From a checkpoint of a small mixture-of-experts model trained on Wikipedia.
Size: 11 layers, width 96, vocabulary 16384, 19.7M parameters.
Experts: 96 bilinear neurons an expert, 2 picks a token, a sigmoid router.
Training: a variant of SOAP for the experts, 432M tokens, 3293 steps.
Below are experts of layer 6 (counted from 0) of a mixture-of-experts language model. Rows are named router (the router's row for the expert), gate (a neuron's input weights, with its number), up (a neuron's input weights, with its number) and show model dimensions 0-95. Each number is 128 + 32 x the weight over its row's rms, rounded and kept within 0 to 255. Numbers have three digits each.
Before each expert's rows: "gets" lists some tokens that make up at least twice as much of what it gets as of all text; "mostly gets" lists some tokens that are sent to it at least half of the time. This comes from a sample of Wikipedia text that the model never trained on. Tokens count by the router's weight.

# expert 16
gets: "0", "5", "9", " million", " Total", "|---|---|---|---|---|---|\n"
mostly gets: " million", "|---|---|---|---|---|---|\n", " billion", "0", "|---|---|---|---|---|---|---|---|---|\n", "illion"
router:181127145106150139181131102102066142149137113131131176144104148167136130134191134097162137165147120108091103064181131188128134169150065161175122116116116071141116152169137192154105130144147124092134120107068119028183135127122112124177136171099072108168169141131142164134067129141138153138
gate0:120108173144143075079120096206113118123160146132088146113092117078129079162109092142066174165140122131187163140076138102120134096141084132100095138096122191130101081118138149149119086159083122115111102111191075119143190080181143167145100122193165062170129138114151116127138106146123134100
up0:122134177167123108087125086176152168151133119158133216116148114072128086126139087101070128187186144085147138111123153079102069102099115191117140173088114172087125127090115133142082167141188166103123141138142122212164151107132134162086103116192123101112146120104139099147125100168132117133
gate1:165108098191107107167106105178098117138117148131166210127173149133104098151136129114148056097124147160141079082186160145195121163163124099111108112151120126126184138135142121118072104142156147178130152160094103106063152095196175142153128129108059132106116109088090124122091155100171143084
up1:132077066141120090167116096118148140093120085119091132137145155132139155160055145064136093147106117099099154156090140131155178133143123055130089152169113117141155160111126108171116179119148195109153133153168055094126102164110089096082105157095137131090154067214098174097142136124127119155
gate2:068110142121107133148095186150102128151191138115176121053142126131061136129148044130101159112137165104118136101214089106142167110123076139148097095126126079120146136136179148131094106087148170169106083100096135104084109138095132114163141103099205092130128134163160136107089147118135101189
up2:108057133096112100175118142140101119127132124100148106109170121142088140110138121134155227078116176108169153118163084088090138152093119128132095166129097069143165142171102158124100111047174110119121074156109195139148117094088133094158160140123122094137116122169174087126126101169159091200
gate3:116144120130068085117116118128178082098101110183093103114130129140094112180128107085186077122124122131140166167090100092069117028186079117117145101156141112204143150121140138154132115100114146151154114141122128148186131123113170160098117149163114095115117127154159071198135100144166083184
up3:180080092129143124166109066145178197133082144135185132101141204106097056130147119125089103083185100082163097136124121149110172153178187117079140102078167108151115145152114126145105094154147153094094163176092110076109129114131131108121062136134156180085123116119132111100136136159119114119
gate4:146103114100102091122166105150137142133105124128100097116144135174115114115112149169148163038148095130098123147177138100124176076125157159133132098152116138175185157162135118157159110160055144157124066097060090105142138156164071142167115062078135155145076083169118092163159128070120110087
up4:127112104106104117032105150157165144109187134096096201067181169126134126131136134099096129089102143116128152148146102140163140153062183146102135141091152128127073103146087139191143152168062120160095124115112180174112150143167144114195130149107151138125092143137121125180122173072136084150
gate5:089192127167095128137136099116169142136122098098089119181144141088161143124055106148125094159173114129131140144107138079188105159169166111086120154095105166078098131095135150041079122116087142144205133140158098109136101142143119172141118111100181149077082172106160113124149123124095195089
up5:169154092157161123117138160105104084075162177194082104178146128116121132136130146140136097121115160076129144118067152143104106175117124143162111160075047126132148106193136085051131184117158145122168099134095131146089144148089128139128101215108126100130084156104150089163183150115160139111
gate6:136127111136104117152187153075120083152136099126203194113144115146191100154135175048164092101097159163137151139139104163223148155121150101107112148119114074136208094115088098118123104137171092156158190102115102103105121129126153158108104144153133163124147164131099140140133109078161105170
up6:121144197159090128076106095151123148091101143154123080112098143134151114135133120119123127140074156097132138134189087049112185128208159056095220114120140092156097129162089131078164115135144123108143074110161131137145151153078164107135119136083090144125140154098091150128138118191169158143
gate7:082146134118129128130151166119124183093097122114148051153139162155169120075102075211127099113147087183069156106090139136168134123124151108122076129142129120123149133122082099143083103154081181096120196169146115117091102151102199080150198149107091122097136087120170139102113144151160094132
up7:056135114121172130151111151126186163126120162097139061174110068143183141104117061204111140141115109212082149122134228134131111077119139112085097089145124143136151139129122103128100141151108185102124139218135099096111161128132147139146160123122111144101137095124141120179134140109158105150
gate8:140143055130103079093131110179137114079129173159150135159064107141147234157118100117073112181097105123155122096148165159170128194101090076127156105155132113153158136152110138164130136189151156131103111123103151164090157100100181129110125134119095137099124086181099147114129157137167167187
up8:066135198133136124184105098138093148180108107091114159112129161129102116133145167168115084122149171175086171129090153124092129098158164138121052155119144151088112077129130109127116131119150086171226137146165148114147168132156176054132168132179101106145153192141090126139085130120145098122
gate9:165120116109082164116140084154113076150117098147144139084090182128110131094161069110159058125131095105184076114241139179091106074155147097133129114161164103159127118152122138156141109114111124150099109137121097148118165140096128095100107156121097199114069063147119111086081118104159126142
up9:140166147139176117148118134162144155119196150155072076087139190139116141082117169096143202137077162137163130123126163097115113143064054136111113160104114130104130165142096123113098103148171121122133082131121103179141070100147124081162053118088113102162207147152091138136142149146076131111
gate10:136094201153084179188118141146112118111145106123168096124136130163092163166079164201077167163079121143098118151142127118077122111154149176155119102109163124120050065135168137154140129155125137136155140135103193081161108140154110138134098112127113145130154106098151114106083132105231150169
up10:110100157124119083099105158165125170163210135151109118172098087133126108145130176152126147124147116143099159159112148039140165078103116096157149123106099056133082083131110146197108141136126075119133126120122171136118173083192122160180135115080141144136180114151159093153146148180182158083
gate11:143123116147095093108079236143115142183148207141145105123197084094078123140099111125096163134076093165108109096138093048121152148125132109101158076128127137151173060143101163114105160142138148138130117146116108143088155124105111182095144133157080154129146135106098150138126141175155156195
up11:110182065178121068170155150124150094165101108154095099129136075112142151177123072144126133175129171108130145103125105091103115141064163134139105085129116155129234133118134114125155148137122127085220129085119114088095140070086131148137137144072094120180126156113145161139099151130153131183
gate12:120110107171127111147119147120080060131108103176152111154082111157119132140212104091118161116101144118123151177166166115111054114124119138137125111106132102073137113129114069134180093109102082147122162138154126182136238148139156111088074161116090076077139158138185118147075112148134148132
up12:120114102136089127109183120102073120126094138117163158112043116132129093146186106136111124113135122095105074179097099078131060081195167066110111113181180150154142139136115093185135122164136184185119148093116141152129125160143121160056063096106135108104089132104163119140109120116089136127
gate13:130136154112135112124159128079141160079072155081167118158114168084072132115132143052166197087155146044084121165139121152100171096125132139109098110112123169166107148102126191112124080122161170125107103126145182104073154095187151156104162087104141124098108124108135093113173146124089123179
up13:135159119173161101135098076121076109145121156114105150153096102138120090123136169076137095093144139075155138188186132143142133146107142082117101123179080129177149072072075136167110157065111185127111124087167082108160066132124131126133138126153075124101081160094106179139105060125154132081
gate14:137143138111125131145192134110130152121127117139134073158146115048131121127112131099093137116097123128099139126137118118139125099061154179132187143131047167114167069046140132160127080137157105193099152114123157171135155167157144179206089163137150068150114168152095114094125159092180154115
up14:109084142129157101143166124122120107108161123078110100129082164056165157162147125113033118153161104154144173111105127122099105135121174134155142158090146202140147092099139093144132078133172189150111146124083153166084133107152129121187106159144125166122124195088094096088080188152143136080
gate15:119112167140139107137146125157113151106103100072122153106146124188101124132115131169146123148132107084135081132169118169173136115134186083199169152155079111102148171135127161139190086135105096128135060086143127127145120173106137104040067082047145109100133133174161091115138092072100135107
up15:129145136154134060145118112153150083100137114062106123151151137174126195151107103128135133122157160111136090143173101104164133149180144128144155118081177140135063134140158192100141118122114134145133101093146153139179132109050115179100102105120065160123169138123096049155164041097075125108
gate16:140155128117148181151097109168173118105175146111099097166147125135206141099144149103134129109091093200149086176099097118106112164130095125145137176069127172130114070124156086117056114081105149119139187122118071146151179154148107080191163101116090157145167135104125138152176131169130158089
up16:142155121115163152152120086163152144136181110160109100122147095096146161115134125161177104059133067102157093163110127121111184116141123076103102125153113183150055089130102117119101164103170141116056164112123129144153164146093132160117176087112183087142180096112085187156148140117163097051
gate17:166122075182160164159112136183105152130152139178114088108176112058130120138135147068113178153190140151135142151130128171188097137132147134177098158138177068173122109129126065102165106128157151173192132137164091169131158101125055141134142085140127127092124165125115144070105178119119123105
up17:123086105134105123136130140176138124115119146120125149105209119075124142117106122120128127131202151168114131093064147168083163071117155110128125145107145128115153128126118089156109202140123159187178170130108140101127137231147115175127133105199042069109150120083130170151125165111138128156
gate18:145152137097142169085170111098199102167097140068167134113156125102076140156118136143128103108148199135202102164169147151128117069164109214139096091179080064156118170088163147111149109078110089148119162125116122110111103110170137114070152114126100100178127134106160148091125130140139112162
up18:108115115136134135178140137081125127136175107200142145137103133120138103161186099128116125134101143095100092102097146145100103130098069101098175062096085073127111125194190107100156125126099145130128096104188122101124037081137128125134094144166135069107190128109114135124164113106158189199
gate19:080109086098122127119124091195101181084148115125098121155101164185135116088166147120188137169115137106129188171091108058122145155183098128053126161109125105201149103149120109088104151111197094169102105149095119135135113070128087115133147091078140159141126135161134174149138128112135105074
up19:092158088129120152149120129131199173135136114080111152112145113145113169148122171115106130156153111137147083130155122241087151160116123108114154140201097126120098106165164141116165159147106161121128041085133154150169101114088111117223120171111132160073159087122121099138187120122133094112
gate20:147132154088156133130137166131137123184182130131148130111064122105107185140124142084157109091069116175091145066137148101120128118127136157119121163121083125107140170127120145162142147089087091100107120183131064120179078157103136116079069175144159156103112066124160048158190138092093115080
up20:138142115106079161148112097121074089095165099101162129153070110162116146134149163075145120128022090137185115106190110145129115120140136120117118075146134159126170116133189124081152095127146164084153125202115095132151102166189097153163098171131075151086151104116169151168106093091115112139
gate21:115166142137121126086118118148079143119196150137103115079116144156145098143116141088167154190085095103081111123104111144147179136126090168134131154183093133172142129146142177116046111131152099131061130178116200096146208119147057088131118160097137099134138112119092073104132099150099094086
up21:138163128119128140073057145145145127143168131164114126100120171148119121144115151128172119170133120076102104120125153169121169168116085088194127087121109158070142130120121153100101087210132144125094103209144156118085112081178111068136178179135090105070171128144166109108084090175111134141
gate22:182217097170134121113124097167101095162113169160111102132122121164126107177071111085173112117139127087103118234118213108161090119148130088117100114145157132126071120139075148145140100139153120128140107153157141094157134127097144182160132154137043114149136133161145177090119153088136137147
up22:135102084112123111120104147123091097194132217124138117122047099107106104140095135132156100135098122094145119168133184122151152128172167055106141175142169130113191153146070137174134162132154146112154084109079140085130175160095170102148078110111123173145086118149123197120100149120123187143
gate23:143147133098163088104098147135210112154105066195094144124149114159094135148143146107164204141138102158098158165092087112113139117138132175123157089077041135146174160112126118146143128069114141132137115150101162075191114098170109116092177121102092125164132140140134080133151092158103197151
up23:077093145119123185127118098144142172169173192080116156223172120070142111096150142130090134116122132096137122135161160136086099122078165104125110174136162164093163148125140166123079129135158141150133109120175110211116131163159111132103106092132178124114195173128184140103119096107099070105
gate24:143195169153091114052146148068163144105100112170113159114104127157157156134096171139127140189145118113117160114123146134172117173101056161125159110118132119146132148087115124177100120134135142093142102123187084145071096115132134152094099097093167115091126136149058226163099095171127170108
up24:149166127134109103091220100083174122130093116142080166197129116109146158152094151165107130155134122127172107126144089081150127195143112105133167139116115166056161105106122102167098099129120186184126132170128108105132149125150139143078145120163188133107156166089109175183063070141118128101
gate25:139087126177120178063161136189124132106106149147107101120137076194138145193154109146128049180122136137188172099112117089154113132104048155176137160090126098111200140168166110097133119140135103140106126108095136123112070095138087130124096120127097091165096121133181120064139132131138164150
up25:123106161056136183113174107151133106121142135116137122120137168182151173118124150142137131138092123200139149114108042136155151146148138090075122101125119090134177118199106156137130192089120082189170148138056145176165137118094172139144189125159148146162081150110135176076113133102103140108
gate26:128126087122113053122090109078129086098105167149143144133116091146128077127183119115127170116139121098181136021134138102118133128137146108155138119157149097126105065150030093070142107156081138136166156123074139114095094127128109226134132144128153134152079132101123120133151163116075151135
up26:142144155166122197133147094158101105139171126144137164158142139121121067072123146166155159176070166160086129125103158091100184195142128098152125119138134150125113126159084139122184130119171030146080111119141066155158112124152128132130053131128154118163145130157135116118124142117031124173
gate27:058134122104151102153124185136147127147172141135134090072123117146106143104152100126119153048125126195082157114122160096148173148128104126185145135124096107139120100166072139119124104060102069111114114084105155162111144113155156092131075161173035141152150121174145177124189104108169099146
up27:147143147131041119112137066080097115079090112106120202160050146114107127159118129112167141188120108063180140129110129153122063107118147123149119113138102140095138163112127137135176118103174125093123114124153128151157106155139131179118116074052155132091167156128125132121039097105092174148
gate28:100093149170151102136204142155084137188046137146138131144165140078115130103121139141092146083143159106106115106204118105143118212180156104156113156122145181108123127086117145157126128135130184172094137150091116101132165130172097156154115075121104179084076190107110161166103123161125140101
up28:115135111106120056121129113090191121125132111143136155127100103143152098159143000131105102151121111120132129143115176142164062085121120125153156156125110067125154134131117160112144200136125132118156107095165115188053069158119182135154157170151176103154127153172117129113118136098150076122
gate29:159109126099137150179110168132128175060129144131106072193161084086135080137125096139162165115087138161125096106105090085090194089109180174137121139130139094121090156118084168172135146112120108041123114138110090159131166119153168137159140068140124175118153087100196117133108165132122079134
up29:108123091189134079109030109158089135134098109136086117142115190125149167128093111117135188144119110122121103068103051125151179132125135088125136133171175119170138131165135112150123121125163128167107081079133115132061161125099086109129109138090075176134130148150084122116163073167201112117
gate30:159100127123136127089175165152124093128172191089122125105085173135117191166133133150178082095090151094071082090156097142109109136075126158091098155119068149166122155097156161122150098164132107192068137219158088139150118103114141094155107175122133106096135106167102111124127110088107079125
up30:109131140172161098134068139113172074173094097163090139140117115150130150128089107148182093142146092085114100116099126171114131122084152078116129073128122114096184129118134100150152204145103188123151182082140159190118068146137158161098150160179173115106108121074183105140085113153106134182
gate31:094148130131070086175116062198162074142124088168094138147129136187126153118191160089134114155123090156143153086182120105118126130119159158150146121192094113121132127120106118105111072132132136155152108163122121107063104151170137063173199123163097145149127157123161107133135160068113077074
up31:088100118145139114115134076189125126159130069156114184104116103157134102142156096081117107156139111103168097098141143171124121155102108132130159092145168071127175181089078115092129123122080162143076106188101163149049168107140174079155145138109116144141139110168062063092130130097091076116
gate32:141162154088152127094128115137080104119129148120197174061176150156130190117107153091138147186113147085138144186151078159114084127115154132133109116162158104116083132113101135124074132167124084148068173161069081112113123143168158143074158132145118129142134134048125183069143131147090149079
up32:083095120160136113196125144103115113137094111137152122114138091098116167125180164091130208118164151214125128135102130115102104155204126112133147169146143149189124172153121109115044087140125172129141108098092179081143122116117105162174072127119122134128120093095134178141109203150106101180
gate33:107114110156099167162128120116136141144099080077170069108098149170081117169142155128080102184115162171107120154140141128125054137133063141191216153110056127160138086155148147126186105096106145135135086149114156123146134138117143131177094168088162104146130100143109113074125114068153164157
up33:088123133154127096129080138189125107149186110134112034161191103101110121141096144136117139062119079197165094093106101174161160136118134155095176144195144085150136142176056128150106153162124118124151164125110126115148143130131099178175151137149100145137105131103119142116166203157140110074
gate34:178102088094088142123155153140152135128120131107157097125124132100166113091148131111143204098057093123125103038198089144085130109100141138111084129172106161058097158111123172115126118148140110138132129167159066126085145167150157122169106125138035138132146191189104151129115155127133090129
up34:135162083151137133132134098112102082151074144118102139159137148066129113067128169133153152189144141083106176096124090149082151129129145109124110097131097142079122162147069141086141113176177176133149153072107128102117180110105068092113101080110112197133190101180098171125059141157151144129
gate35:107133143107169155094110056047147158088154134143179152137110119136174111121132118106102100139128109115161140100097103127098149185142095078143049154089119121089165185114218147154156127182145134134114173163159160133131128115137064095159096092120175088125141125133137188181134145162100115166
up35:145121152130164147132132039064152095116117113089190192121100136142167127131120118086113157096166120097151161119094099154095142177165097124142100124130138138102142178094217085146150101166166127157115194111132173132099089099110112140151113133121091117166112174154155093144158134077043094134
gate36:085171091157115110211101142094158096082116165131089136108110198104128150109171110122116105147128193141131193126142146124096157131215133092113125164164134153120094105102096122143165128136130170103107152087110094104142114124152156153111048124086171189080101094066161169135118102162141119150
up36:137173105169153098194145120110119152085143123089107149163075160132171076146133119168125115157136096120152089139086156146101122145192150123114127196108172181095091125097106105101146115171088166077098126141182158155155131156152174112069154101122151167092095083088176119153125090166126199108
gate37:159122107064144103129118110168133103070135135171135103147151133142132099119146105138130100061123138173107116094153114147041171165136101101187150117161108090155175146103106187098127169123126117080120189126155146126110144176200163098138093187169141122166129141187087138115155138121134043157
up37:138107102138128156135131158099138101178118171149088153114143127119130162100164175137141099125171155125113138132120145109137093212085166108123189141114105175149116169158131127167070180093136083119094216157074213115150143156134161057060147148123107132140155146087117152158164119136176140158
gate38:164124155177163186095087120123115108128126148142089106131090161105149127095082114080177141138177118071137123127138050076177130135166138159175149175097118113109063038145158142134138152115119128066142077103159112119122148170146089073160154125087131185142101137112166084092083137127127114124
up38:090131097109154095163106133141103122136134157195099140155105138141093164141140180077163173132145142119173159067163121109166178092118119129173099149110106102178176107077124140106126143131131146161173041080122061137100082157062061124122157071121160130179128146142165106139118078124130136097
gate39:133086121133121136105147150100116173117133099174102083137134097122149130121095124152130143120119133113109118158124151118128110131154219107087144105103153063088137068081166137127105158110106165078086114106182083151161083091150083117177106130128100101152136179198138121247163133123101072141
up39:177148096117207150132137131186080123105148128099120119169133135113117106192088134141110144090086140090067145098134113134140100125080116127093129071116146060186147141113162156141133144101150080116174125045139171077155138037167152148136125123130127127112150141124132119082073069079144138140
gate40:126091152073138140175129156121180142136175149117117166221101084179088133147065162131136219114144161140155158055139105154087168158138105151106101102152146102128130191166151135085102164114123141099117175099104096061141102106130157152107088122151137114120131103146170127101108102173095143161
up40:117131183137180160125117153031082145148186122188132091180084135188126110129167177131140106149101128106164118119080142128145117138144102118189051118117165134107200163150108094137101105120116094137110133126092119098113157132178111084110139126156122146121120093136106167091122194214130125139
gate41:171135121130115153173121101028119127119133100060149110130073174137172122193136108152149087137164146156124121103150101114118143155136113151111101127156121067177181124093124115094122100120153096111106155112146191149138076114113194147143129054083164135094081109140097189058127090121104129113
up41:127160101152072117085124147191157120154141109134115122120174109143186143113137101103124127135115120155174139151179156128149087095137135139120160154133196217164060105110127170116110137172081152106102027140158079141162083100117115128147149112140138128171105150072151071143090141124057126110
gate42:195092121171139149074133134106122177093090092152088137124151125165125079176153145151151099151067132134121126130143116201064108186100133140124141092081125146126124142074127095146112105151125156104108085186137099088097134108113146151108153137118131113114164085138083070122162122214131141035
up42:188062069179142159054111108138157126105065079152096058082121090118136137136160169169132124127102162183130141131133066113143087126096109114081142078090132171143137156080104105140123084120148125092131136124106123155079110127136158094122187099148138044118168118152125116116180144148142135113
gate43:144126122101104168100096115142100135179095062118114148144127149083160166162108095133127106135102058169211083182138094103139128162123159095120160068139158182166129129132110074074115120174118123128152123160134063212172141115137182162130119068135121101086079122120141095157162105126135135136
up43:158174172154082159156086090097169128151120092095092141076117146070181122196106093112096139185153163117096098144129116128147130194148172085138170086087192128111121150151127086119108150130088131149126094111140065179155126134132207154154122086132126119091137175116142162096152119068141129112
gate44:116161149091136146121159117138157147109090099072085146186165075128168110128157156089139110083067095103157137146124131139104083163150182134067113128131133103137143103086000168149113110096167099142136115147085198172155149134123138107102136109158163148159129134145130099075153150161102153124
up44:146118115099097131139140118082035126174132144114163154063116095099110077133050111153122110168140151182126143122170140160162171130131095150134134150120139126132120126098138051109152156192052129163100153120157075113076125124139093132147081161109101204139079180099123144171106102143114144147
gate45:167077172117079219130076152135123161104100181095151108138142123162126158130121108191112077155177112174075125135155114139177143145189153185161130159138105184122068090147119094157129157130135152110061094125127115122089159194111109112100160150125135089111128092175133093116099094106156124115
up45:130129139129116192147165137079147105189092094153183183143104141093149126113184159121125139123110178096127134188149095123084124083099136083130098114146087112152171165161126124165085142109136126132097131149114151175138098041167210151047149109109125131090078106125174124184112136144127096114
gate46:121119085088165158104108117067091116131096087129139152075109082109115163177146165142154135117165143056055147151099157126079099105159110137082111149072139058166141190115153145116110172161139096164144118111143151120124064071165122155156124113158154129165070128126112124104121095127049107108
up46:091125144100074158190085113145139124141149170154135151143131100085097115110116098104130116111059087148148154173180134197119157121088141124147048122177101219102070111111086156153194121086186120114116121176173147141148129151111151134104185146107152128089141120152154138126163140094171127114
gate47:210106134168126133054099159141115134114154112117135149121142179146089141146203160162127085099124140115158165126124139096107125104116158124142134130148180148106224158106093110136153122156117199095120112124183073158090082134164105115114106182159165110111066088101088109082125125169139167091
up47:049089189093087180127163125113131165132136145126126117128089102103160130066089124150152089131121130107089124099088103140121070092167091128122134131129182138117101059145152131104143163088100136123164056095107207090130110102153145160085175086122104069102136150146077155172100091113109124159
gate48:117151124160103100149139117113160156156084110192158125081166138107110123093192106142130183202136147143167122121161114113133085115140088097164106139149054106115136109170129118136103126148090111144133037135084068103131110202113115103097118119171102110067137084094089141193113119151081171130
up48:144104164145142144121048119190086079104130115108112124123097165171120153133112181123140044141141098080084136145135192086097194151129151096140120134109128107119126166120132164119164143115157121050152180084141207131171096117126108115134095169151146116140162164147157186119109172098154081135
gate49:091125189073075156174111091177138111123139183124117157155139128165158048117112138151121067134064063088104104109151116120084110112124089085168103134132092071112141067167101187088131118110099097125089108179161120158131178134089146122163112175113142135108133110148098123167101129077151143139
up49:130116149120145144131140124113150127151123140146165167111089214117173114132157168082141206233098113177072108174081123156177186136177115134159150162121098137156117133173151100129093120160170117145072085178132135112134140100052116133124112114119184155113162129148110138089093149137095125134
gate50:111101087075130168065125156116132100106122106083120080123158148158146160102073158174107119111103112098156086128165164186057128118118113141097094113147160139116116081094158101122162093128093095105019156144152155139119125105142128115185140172141118090126170135094199149153072100076151138135
up50:138122082149170051169151085104135196137171176118133095127112155084100154134144137151097138141115177126104148148116109093193134163166178112124134125107108145133141134113075139102058121076159157179196132075134122087134094191084129105068064116118107167096121115107112120119164131174107162118
gate51:122174114102118103116104160139112123122145204121195085083128112129156093102204150098134174138174172193104120135109140094158136142116094179159127124121173076133152060127122139066130112113133095084179165082076095127099162158101163123135159131113154134160115083098118125147141090055097141082
up51:107113139075105138165120151081077114110134123088201137064117129102117175164150120082100141089170120144100148065141128172154174168154103144165112123111117085144077125128164078168122121122072087118117142135105123044062150142094140160168102145096114132113170113091104176101093126088090096085
gate52:123106130096104104123137142151075102094138128112121137115167153146102112072195121060121094073144069134172127135143142180108086106145137140143124141142158142148116139097129131130085143104102062104149177146051167083169184171140181100149162120142139123155070154178124120084110085113046159092
up52:169109117126096129134167112143140099188189134149139138080158092058079156110130160082141151106177165097116115157101084143139177101117135124078106123187154102139098130154079141193065119120185110134135165136118165142158136151114150089131148113071105165104095162164119073155138173162079149067
gate53:129161119130127127123178143043056164171063135086122151133147095140106175127074097175171168111147145092125142127119135157119125107053150173137120083088105118089097138129130130159126057089134112120134168110165099105108150096114166144140136132137189148135089150141103107055125096087169103197
up53:107191170116160140077111088164077099038154148131083148109091114095101133117163158141093096124189090122148122116147092148069175140073098136134142102097157182114175124142116107148145160114159107079174123095109178117140139085142204086137129124178151125127103157098142083097123068094127129115
gate54:053148117109113113113158176067106097115153106134112099094151098126156171093167121172149142083105147163148100083196117106097125123175199137089169094115126098103144111096118170109099126107104160124091128112134118092158157162148160094151224136180157171145101125138079137155124050169121140116
up54:124183098098132129124138122051139082161105097105100191114121128170106103064182155139178078110145097198133134114142177169150106109139164108072157096107167153104116119153103198143109142098094166053066151152108115114159096126119164130141141128166105113114176121204123114132156139124109151154
gate55:143181085072128167105090157138112166143146135121090133157124105157138075160154127093145079114108121084171069137166103143186136210185063104091160159181138091086131134131110161124167104139191081088071138126113094092113122131137113091186123086134142098157145119091101108118156140105096157108
up55:122114108125167143127128095121146144104096140099155148091119182130123102092106155174145129105113134135091146115044075133107137070123160130151070092092158126163069176167181105158080143111111167115223142157146166082097111107179176107095173162155134083155155095135124174095114149120149082100
gate56:167182161141104163153145159120148135088060129077141169083210119133112187174126159156089162131174194157085089133085135150125100145171126124123136184131083150093104159082116138107072131125159176128143089114152135118090146164074109092128185104181107101139121104135150105088162122101093137154
up56:069101147045138135158104129067125116100048141133149159105124104182111139130069081134086151111131135183100117078100111036117059127162137141121152149131120154129074125116116115182088099115126112094131129131142192055163150120115154165108179174141096092153139111130134110101129108129134166124
gate57:132127144142186124157095118166113161122077150148064113132172150116128120135127108136085080128178191104134082110174144142173085133183142119140096086097127142108112127136133178138167147124145095104122140099138087160226134119072127136090145039113159146143169098145177126156166141177060120097
up57:178152161129145087109119153057185126154133102090122117081094099208160167132118150141053124147090155130136124147132134175092082084115137164086109162120165167133139115119149133151157113162118129161103114145149077148115128149148165112181119221100120155116115087104105087189158168087153072110
gate58:170170132141153133118144110129190177166158124129075044184195126066141098150154125163153030153121097135128154099184096111139134117135093111132114138141118133112118098139106204143166137115111140120161120121179110157099079139162084091173162169202110139142155176142121090151138131120132137110
up58:147150200154156064135105108061149160111089103110173112096124118142153117248126170169152151169116111095130103136095103120160146135106123116102083144103116168090075209138131156109093109129143121108080060112107136138149098104100133123153140101146121127112072165143064165153136134108093124090
gate59:099160204059087106111160071113120196116112115108095066185107134056170168121110125140169127135069135148069123138123092137105109104101173090103107102141144175176139175139119098149130091106128154174131125168173088128158082192120145145135146105180121136140158118143156154097086116124114088140
up59:159093097119105106104143152157132096150173062121166172099167124166134100149140140136060114096096123093123161127105104161097156156143112160156128111085083060124149112141119112126153108101133086087067180137049136114129114065192118089106059174115125078147136158086108096110169140132164180120
gate60:131140107117079116158176134109159097128125142092083141179030140126116124144174110107118106106146176183162164166145154092136106148091069123140075092158146135109116153086108149142183156096119064116121186136111209163076113120127122105112144192075100130147091133098132094104132076139160124165
up60:099091117075131154116162131143115141129103109183175114090208079150077125178119140115128145098181071123086141138072100132097121125097114162152139185106194129198138129123179102084170088125168147163173136145170085085125137090136126126142109099125175106164160134135112166182187154118123151150
gate61:149072108115068076098127110061183099147107084172110119159107094108142158130151137121119148136120118209130109125050130131132179110106095168113184161173165123110066138129153111114170129150144152118095081149163174121124080124142173182144189143117142103101124154176160156120162093136179087136
up61:140152094116115133133149098098151094073160130109095152061144155136134151065109111091150063127062119120151144156144119125121192121136081147152122105083165128164146112122200136174071159133188143088131134095141120169107165147111189080079139114124150119210116105146084175159153137168079129131
gate62:110152203156083146169132156148132108137136116123140152154091173147152094149142131106065154152170144076115111130107126153052096129109103170151113150073100158072030122146100199106080103112148106130117171125132153102140152151178116127156086193166174128129137112130128111075115176103149169148
up62:124151162151131146118108108132133146094123121090153153147124193136144126120155131148073213205184128172150103136054150199102142118079086174157167175112113137096130162084148152094103102124140080094128128148158153153093114106155153063161139163151120113119172123084107123083064154166094138141
gate63:078183102128122162097125148169123157125153145103130110103167153128173111103132094124214155113166160170095113139020161152186144143111131157190096155078135089143112142127144094121117180119117119140139095098101087125154174128067076155112134146150088127148122106079164146184120094086146177133
up63:136097111140144167150103147125083085084186133113163146079131132174092097176129101189180141181155110127089054097133125108128107147139161178152194164120107093136052104119177125143132183110116093070070108088172097122172172131145128105151168116137134156149148126147089161138131127169173148133
gate64:122168085181077192171158125114120162138140100119112141140143108085119104172129123087091132105150115128089080185112176099117093166129135110177082080091082141139119166133154125092125068130128136218076101118087118122087074164158105095148170116118100211137110131171158093129132118165109110111
up64:121123128086148076164187124192086091163163128065116093077160131144085113093124112162118160155158191120154139149184175103108118102084081146131121132145109201138123091143184155155108108144136121076150110115112152140127122088174196146091132108115106063172156149113132140107081165147150155176
gate65:091154118135116124140073067129179125142077169122125127120052130143146126093142059122158152157098103157102117185100165181103133138120091092113128110102124089118189127115132136114137134109143206102162119203186178206128131130115126142125134118100169138091134070096204152147135111136177135147
up65:176089106162109158163141130157093144136126140176154158121176100148095083160149125155102129143153128113145122113144084141166166113158129138157138154168140166084109128106169106142142172188174042083052165076125111139150150147132083135119049102174105117211161131114083144099077149130103116107
gate66:169104070076061159106133134089128119104183103096133142130135141117102179147161157081151105141116090040131157134090097069128142107141099102116206115131099129154140144176125145141133175136080082139145099123135112140123086152134142182106137127119112184064102155118119130132216080123156084090
up66:152116142090145160125158153054207073154162129108167102191066133091154089092162123162104135096186148112174128166138180172141160129085102169163159079135135091136139102080115162119081185166109174141132141087133112122134116123134140163108124122088115148132115109110114110109054166144171121084
gate67:157118116171128116119074145089083127135138135159136104134114088099112160124107128107081083160151079142137146168093110135058142118070073154107141163074143128102167126176118078173128099135155119115204105149211194091133113095119110126120127121119143122154135135102216185118133143100203112120
up67:155124138178137131103158157101131199141152090150163173093123184169078178109194145125147115116133134146197088139143130137119092134151200132143139099171145101137127141112134162162167181109111100163097076093123099152094145175147130131162141096157172099127137124109121161121057101193078187170
gate68:118124082115133103142122124215102143147065143123092115078088192149109062139091093125107063134096111114120082173120147169146106098093082118049119138121113141091113150128131130143145073047147160108129143124146213086115085103092123110140084174104125098108140112134163107121144174126120159147
up68:163121126134179095151122154132100116139081125155083076117129138100118087091095132126109117085125113093123125117174161094144107073141113145053127172118136171079147159138117102190185138075107153117142106119134188130087124123103143116082113116107113088115151241149129131169170164071149099058
gate69:170106171181172157127139106150124113117178048153133146121097109151163100152118182096159111120187142105126100132151137143102167136116124159153088100144110044133103146118083190074093114107117132098184154149148145109180145058121201089137075093173135106133091102120161140151080103121152145125
up69:154144108075095122085120162189135171121123116148154115077151169054140086115122143103149163126149139107144149147087101077087113109129142153130055154133140108082137131109119060113072150156122054084176117103138135087193130147081171145176199110139126173107107118147148163101115129143111066114